config.toml
moe_layers = [1, 2, 3, 4, 5, 6, 7, 8]
normalize_top_k = false
init_std_router = 0.0206
lr_router = 0.000932
norm_eps = 1e-06
max_seq_len = 512
Below are experts of layer 3 (counted from 0) of a mixture-of-experts language model. Rows are named router (the router's row for the expert), gate (a neuron's input weights, with its number), up (a neuron's input weights, with its number) and show model dimensions 112-167. Each number is 128 + 24 x the weight over its row's rms, rounded and kept within 0 to 255. Numbers have three digits each.
After each expert's rows: a language model's description of what the expert responds to. This comes from a sample of Wikipedia text that the model never trained on.

# expert 8
router:166130143098139112119126131146138116136125177149149103107126134136136086140135125126104107099118126148138115104144115135141134120159103087121143097119159129118146080163
gate2:137101117139094134118102140134145121141105119111143112144111107106113104079149140122133117115108169112102098114123094162147093120146136104142122162122071135174149120124
up2:147096255126118149115136141116149106144129123122140105147100090141106109103093122130126158128142140157107141135155097168119121145093161065153141160137147154158136132074
gate3:122134123122131109129133162108122143119158104109137123118099091136161115146123124152130093126146100120152137148083158099131153069146138116087118120123130159128091119149
up3:120115139255114154078143091150149116111133146131140148129165161111123109150165117103114154139112137109093163093126104127120102137180097116165157105139122100166145153091
gate4:127167099110176127139127119136167132153136162124125118141093101128104142150132123129172093153158131132128136200110141133143117087087085136101102115136110095132115121116
up4:097095147143241104144113134148082122135126138153109122100160102117093085182138156137098139102086090139130135108171114138076109125129123111117136138113152139152152129125
gate5:142131168138108148120139108062140147168113099135143115147096106135140123102111148143096125159109140123154131074163091129131126124124113122153148118134189120151145116132
up5:152150106085094255108099117113129146068133118108133123117135130125103106120127097152123148155150151150160150159127112142094102101109127138123139129117146109140132164147
What it handles: Music and award tables. Header and label words in album, chart, award and credits sections, such as Rating, Best, Award, |---|---|, Music by.

# expert 4
router:131170150086074124113137132117171146138118111165145161096118147145121136104131153131140156092114119187117137128112152095150106113133179110102105124122143090143140118146
gate2:143135101128092138122092117103121147116130150155115159168148122127091146127137118148158097128129160164140086120132148125104158134122089113105132132171147135100131132123
up2:147159255114091103078120169103098121124121121121166137120151111085139120160076132141098113154158131136148089154142149132147148112123112115143127121149103138128115147126
gate3:115142137146119106107082148108128149110157152121116140153112116152125155095142115137126128076139134134153097080153119105143096074138171110126158124116140124168179134076
up3:112127142248118150101153158124153123152097119160115121151132133112134130159107115125122134176117104136122158131112156117100163184132102164123125129150075113105125114101
gate4:151136116120138159139146125166098111096119116164106136132111112161115148149097144105137112112088121156120101122091148129135198097121101146150125138139115143118130124087
up4:122124137121255114125098121110128111093127101132149157147125127131147135126135139107142090111124140096143160122084137160117099122162136110175119170137124090150172104110
gate5:150140119125148073136126140119115134135131122125146148099133113099160119145178095141154125139144175133102158112115156124137106128119123150136110133107138139108125083129
up5:093128146119126208097129127153110114154116117117114162143143159123125115137096080152097086159107135129103121137141141116150128123154144132096103067132117116121115146199
What it handles: Institution and country names. Later words of proper names for institutions, countries and cities, such as University, States, York, Rico, Foundation.

# expert 5
router:120143055116138163099157153146157094131119096116105107154124075097082096132139125132162129094179172157124156139135102119147159116168088188113109144110117154107111133115
gate2:151120135128093085104106123128130140137123121118107122123098125114100156104116156154115128151064100107130113096146176116147115119114168124134141107080101164185105102130
up2:124135255128142110168123130120138119135127145136132111168109113110120107111155160117117117103065116154119115084161116109160118118126101138126148121164145118104129124115
gate3:119156122173117116104092125146151125143183168127156129142112118107122165133124149123166132108114086114105175157109112136083106117119110147176138089144135143154184143149
up3:120117138236161149134136112144128117144080110094100084090147130118120131169101090161101144151137116104114124138116115139135109154145172086146120140113153120121144165112
gate4:082146105133117128087107125158147147124104090112129138119093107115166116136136125139109150156129096108134122133118094130133132113101132149163114118149167098142120120134
up4:123135131142255109140115089145123152068122095126118106110131129146132123112141125107126152149115115130112109138124104103128163151114149100085145153122129140116106113132
gate5:132113105107094159123160109146102142138136086131107115099118160164150121157095093096144122150108127126110105119111119135137105125136176093139129146085149116118120178164
up5:140110119125105255130131134095114148157106118156097155119099113139137095142120122114120097155109098152127104113108110113151131134113151105117118141093143085100095130152
What it handles: Row-start cells and names. Pipe or equals starting a table row or cell before a name, plus common first names like Robert, David, Chris.

# expert 13
router:108103079139077053098104140072143112112152126121121150164131120111143112102065137150132138147161133127131102110127122152144085138161144128101150077117142081142118152091
gate2:139124101115177144140149123113121126121081152121103117125111143109130109154119125128165170122145100115172080121087166131130102106129128168154120138126130123142134139102
up2:127147255161147119081145136125108150155134135138089128101145080122130139077137135091149148104117151178130102151103129114158123102127124143148169130105130142123080138092
gate3:099142078113112118134113119130135094150148104126102160141143132093110129133105115121105116103159114113123113083144110166133126149133128067126118129128134193181128090165
up3:130094115241127137110126123119145160144099170089139124150124156152130097129117163128125144147177129151103113118136129086132141163102114102119160153158141090145128155122
gate4:139141100133108113128107174114151117136124128139099134140120141124115141117103112120132128123165116195109102121123084110156159107142153094101132098131113102156144126114
up4:169089119141255092151118119101175133142120126158083162136131172083129090154104096124122106121156114158134150096124108130160154123137116122131133115102156108160161134133
gate5:152119131116187110143121114132163133139117102141145121114132129174122120132092142141164097105098087117108117145130139135155096124129117149135089180089137130122121142130
up5:133142088098119255098125105133106120177160115134087123143149154122150152138128121097106140160120143124169105114101117139143140110092139104101126140131128138137154099133
What it handles: Verbs and modals in narrative. Verbs, modals and clause words in running prose, like could, can, looks, did, going, to, in story or quoted speech.

# expert 2
router:138110138183084136135129154090152173098111140063089124163124140172124093149114103105183111156143152128092087085099119164139108141126156133142149168144160135160120133117
gate2:136102102117116164121177109131096150135111121120125134143120106112143116132099131122119094149112171142122102119137138131166086131131126151158132093178152132136117135127
up2:188120232142144147148163096142123142136103148142161111149114097111117131160102107093135135137154156147120117153160172112139145135149097143129153078150196108164117143149
gate3:155131118142159118086122125111124106111131125076160171143140066120120163133136105097140111148148140128145143126112138125141122108086186123128137153175126138181150097147
up3:151125142241165143100111169137111132136157111154126121121138133104133112181120088095125104149154138123123100152162107151074115148139102107100189131121140141130143129133
gate4:171085141145106148125111118150130117127153129125134162159180132134095111124125136116115131149139159106135133100085112130146146175146128160101151106098175138130131101122
up4:117175088109228129129124139102175144147143125188154123137137122154122124117157116132143134104172115122161119195152138104071162084121119109135095129135169105142112187130
gate5:125117115146118158152139133099140144121133123124123140109121125161120116101124154143125138100123168146157111100119115130124110138140174088079130110142131116115106134104
up5:137132101117082241129119144174125098138114134172107153142129131142125137129127155092083130097146106163131137123106135134109135131128112149175134133151104103149137182136
What it handles: Surname and place-name endings. Word pieces finishing foreign surnames and place names, often in sports draws and tables, such as -ić, -ley, -worth, Krum-ich.

# expert 11
router:120131085117146104146133099119122144152133132148164159127110108132125114147126129172164103122155156145107118125126153100166122120120151184069135133161135146114109117160
gate2:123148112137115108184138095156107131128128170153148117145146113149086114135113140140127126122078143101160118139132144134122112120122137145150130159124144106125127133119
up2:126088229178119127163128092113112161160117129153120098139123096139128091143112121128130122098121097103142124055144148136102101132146113141092131147099155122136100120142
gate3:079127103139133143109154095149088133141101142115128139123166110107131159126135155107148159116147104130117121095116149090155090086079172173107150122115134172141104165101
up3:141146146255111127141152146126118161125095131086133172129140112124160113131136102156106112110161071094126128116150125124123123128136121150080152122139170080067124144105
gate4:140150168143103113111124082128133134120121147110110098146137120104098134135154109146097109144177096137161138082102170112129127098100118141066100134124138133138117111089
up4:096144119155230109095116090104108095089156108131122089114080113110171143106168058134141170128154094133185120140104147086127137124113073108140165159143150117155129110151
gate5:127139091134164131126158101127112115153103122110136129175144119115111105108119155151108118134128148142133144137123114159128110171147131136146164134133141085131133129161
up5:121151131146157255130166173140127145126088126148125118110096087135121122108172137148126151149141138153116160133170126119138113111125117134105107137143123131131152131133
What it handles: Capital letters and codes. Single capital letters and fragments inside abbreviations, country codes, LaTeX math and linguistic forms, e.g. QD, ALG, _{, kB.

# expert 6
router:124113081152110169122135092096147155073086149130110159128071106142120129132140132115136124131103142183157147137094113158124125109153095165085088160171108126086094135086
gate0:183131101120124154098136147133102153127122112157122126097155110143148119118149109110114159155124136132097112132163108128104098103155136118140068119123115161168130147135
up0:255117124157153126077143165143114134139101137114112113125098131155151086117122091141109118128161144109106126147138146158108121145119109163107144132145110109148144119117
gate1:138148129150134116085115104138162106161113103147081116156142125095130135122131133149148119118103144117094125101118139098119127097135152116120081112121143127153132104099
up1:181255130089119124159144119133086108120131151133152084097133142140125135132082121147125123121140117139172150175140124114101126149133105110130143124128127123143186163162
gate2:114108118131131120156148148123145141120094143110149139142124094106082122141093123147107174101097144164127143136146142135152149134127108146124146132149100127172086146136
up2:070104246123157119174117129134131124151083115102123129098105100155140113106129143153116124130109135138145109156115166140124130088120130125157157138128124121135132129120
gate3:167107112163087132121095121108129134135135183061138108112125123134128120122107101136118089121115138125158156104136088144137106130135128109153127144109091146100140134149
up3:110140103255198119116116173155116103107137097158135123131098133149138150131147152124147163126132121096166106083142178104099160115142087138085134092150126116144117139146
What it handles: Prepositions after verbs. Prepositions, conjunctions and commas right after verbs or nouns in expository prose, such as understood as, classified as, awarded for.

# expert 3
router:090128114120136119138135170152134117082162106126143151089127113086132143122140141115128135116108164123127154120089154135103127138154117163075123119138191116136095149116
gate0:126123147142120123107079166127132126141166106158098126133132143082159123116115151131103143145129131151118141140175116134117139094132154118133116112121108150113144113145
up0:214126156153117158183106143121119174132127158078097083141203148160125142106169156103142133128150122166125140108158107142113140156107117129113178154132094114134138120130
gate1:149120114084151098115157179115155145138106091083136117146101139125147109140125105121154107109103161119120143130098104114137119115145090132096159154160129127061146101128
up1:107242149154134162117093093144116132153166152158122113128102112122110134131150126144156141116112101135125102128117148172139142149095172139177130132115121135179100151143
gate2:138117084135144133105123148158138153148134156114128134130122125117113130146099126113128132164123141093109128131127140110102135109113107103091130160144148127107124148148
up2:165116211145096130128110143126138154157120108128143138102117113162098147141105126131135142184132136092169144118128139083128143105112098133086119120136164132128129116123
gate3:124107162118110123127171098109119085096134147171125120096135126130117131158135084124127125114156085129160164132156121133104173099148113138144151100088146131164085139123
up3:154100130255132150121094138145128139123170173121141125074116132122114133119114131130117113112136130126123157125120132105155151119164160156135114135147206159154129144138
What it handles: Foreign word starts. Word-initial pieces and spaces in non-English titles, names and lyrics, like c, con, dis, Per, s in séjour.

# expert 15
router:141106090148129122101142096118091147090136142125125140120170138176106114120138114124124141159096144174099126154122113125113164173142097112148119099156104113118129102130
gate2:124081127117103128122116155138138125105114096142150114137129113151126118146149128135149095133105144124146107101120119126129123095123142100095125107111130135104136131136
up2:152165234108121143165135118083147150143145155122120163121119136130110122133131129168134142115151112160152136090133133105148093115140158128133152122176132129157128118135
gate3:112158132097085113146112128136124132171144120112158153140197134166101117122108144152113123144143134147122187159103128158108144150164155095134153122109112151100122087116
up3:112146125236134110167087135102141125090138143154149143108147147114130128064116118178137106125130147106129087086162097131144147136108113113103164118155156146171141109147
gate4:157141096148110125138114124155133139158139116128130125142140114087152121134148150132097141134134131107134099097122099118142111134145146151132126139127146116106122135128
up4:125152126109255147118137131121127148116120123099052155184118135140161127126173124131142079119139165127133134117108126102109109095151100141082125123171094130103158132136
gate5:150094135122167166133110125126101093167126139128133130139142126153130130138129133088119144132090154163126118126142108088113098161139114148103141104101132150109123123122
up5:159087114151094255151140136141103131139128137108104121126166147159158141117141143093143116116092102131155153157117110115069126164109114151148095097119140121128154121100
What it handles: Mid-word suffix pieces. Word-internal and ending pieces like ed, ist, ated, tic, id, an, plus nationality adjectives such as English, French, American.

# expert 10
router:121147141120091128044094154093117121143120157118102122144169088136091134147121104120129145108105130135157163134147145119088133139145157152146159192110139161124161121115
gate2:104111123147113112094110156161094117152118116102114139146142115122142084132102119150112151170081148132161125113113084116128097068110098110142141122144101089141173128090
up2:113159255131105137107106115181110141139096104129121110126146117126138121126115109161158107149148124110153113113160083148107100103099075121110166112102130104130117121116
gate3:131156128136132108130143119119133125146171138137126165117106127126097110137131158093179132124102105139160121187110125092118133144125127114119128140101140145109140104114
up3:145151137255151099100146128118135133124126125135086151096114122143114137135119109114146106113103130126122139136123091137121158101117131135105125117075136149106132142166
gate4:139138124109134156123113136151152130090131093105125153131136128128115110134125116118127134120157124135082128123121114131116113156141137107151104171065136154107116079105
up4:132090127115255174114139113118115135096156143116136111159142117139097081127113147155134152108109111156121154173127100136103117141129122107131130144073159158122132112106
gate5:107175104133089118141126129146127172089183154097132065167146114121110115151132109092102134112130130126162128097130112181123119097098136103125122136121147160144103125145
up5:132158107146104255161113123122151109093124160117100131130146112106136159162146123144141117137100160145161144116135125127150147152147154118136123149157126092154108108143
What it handles: Biographical dates. Month names, days and years in birth and death dates and biographical infoboxes, such as born August 28, (11 December 1888.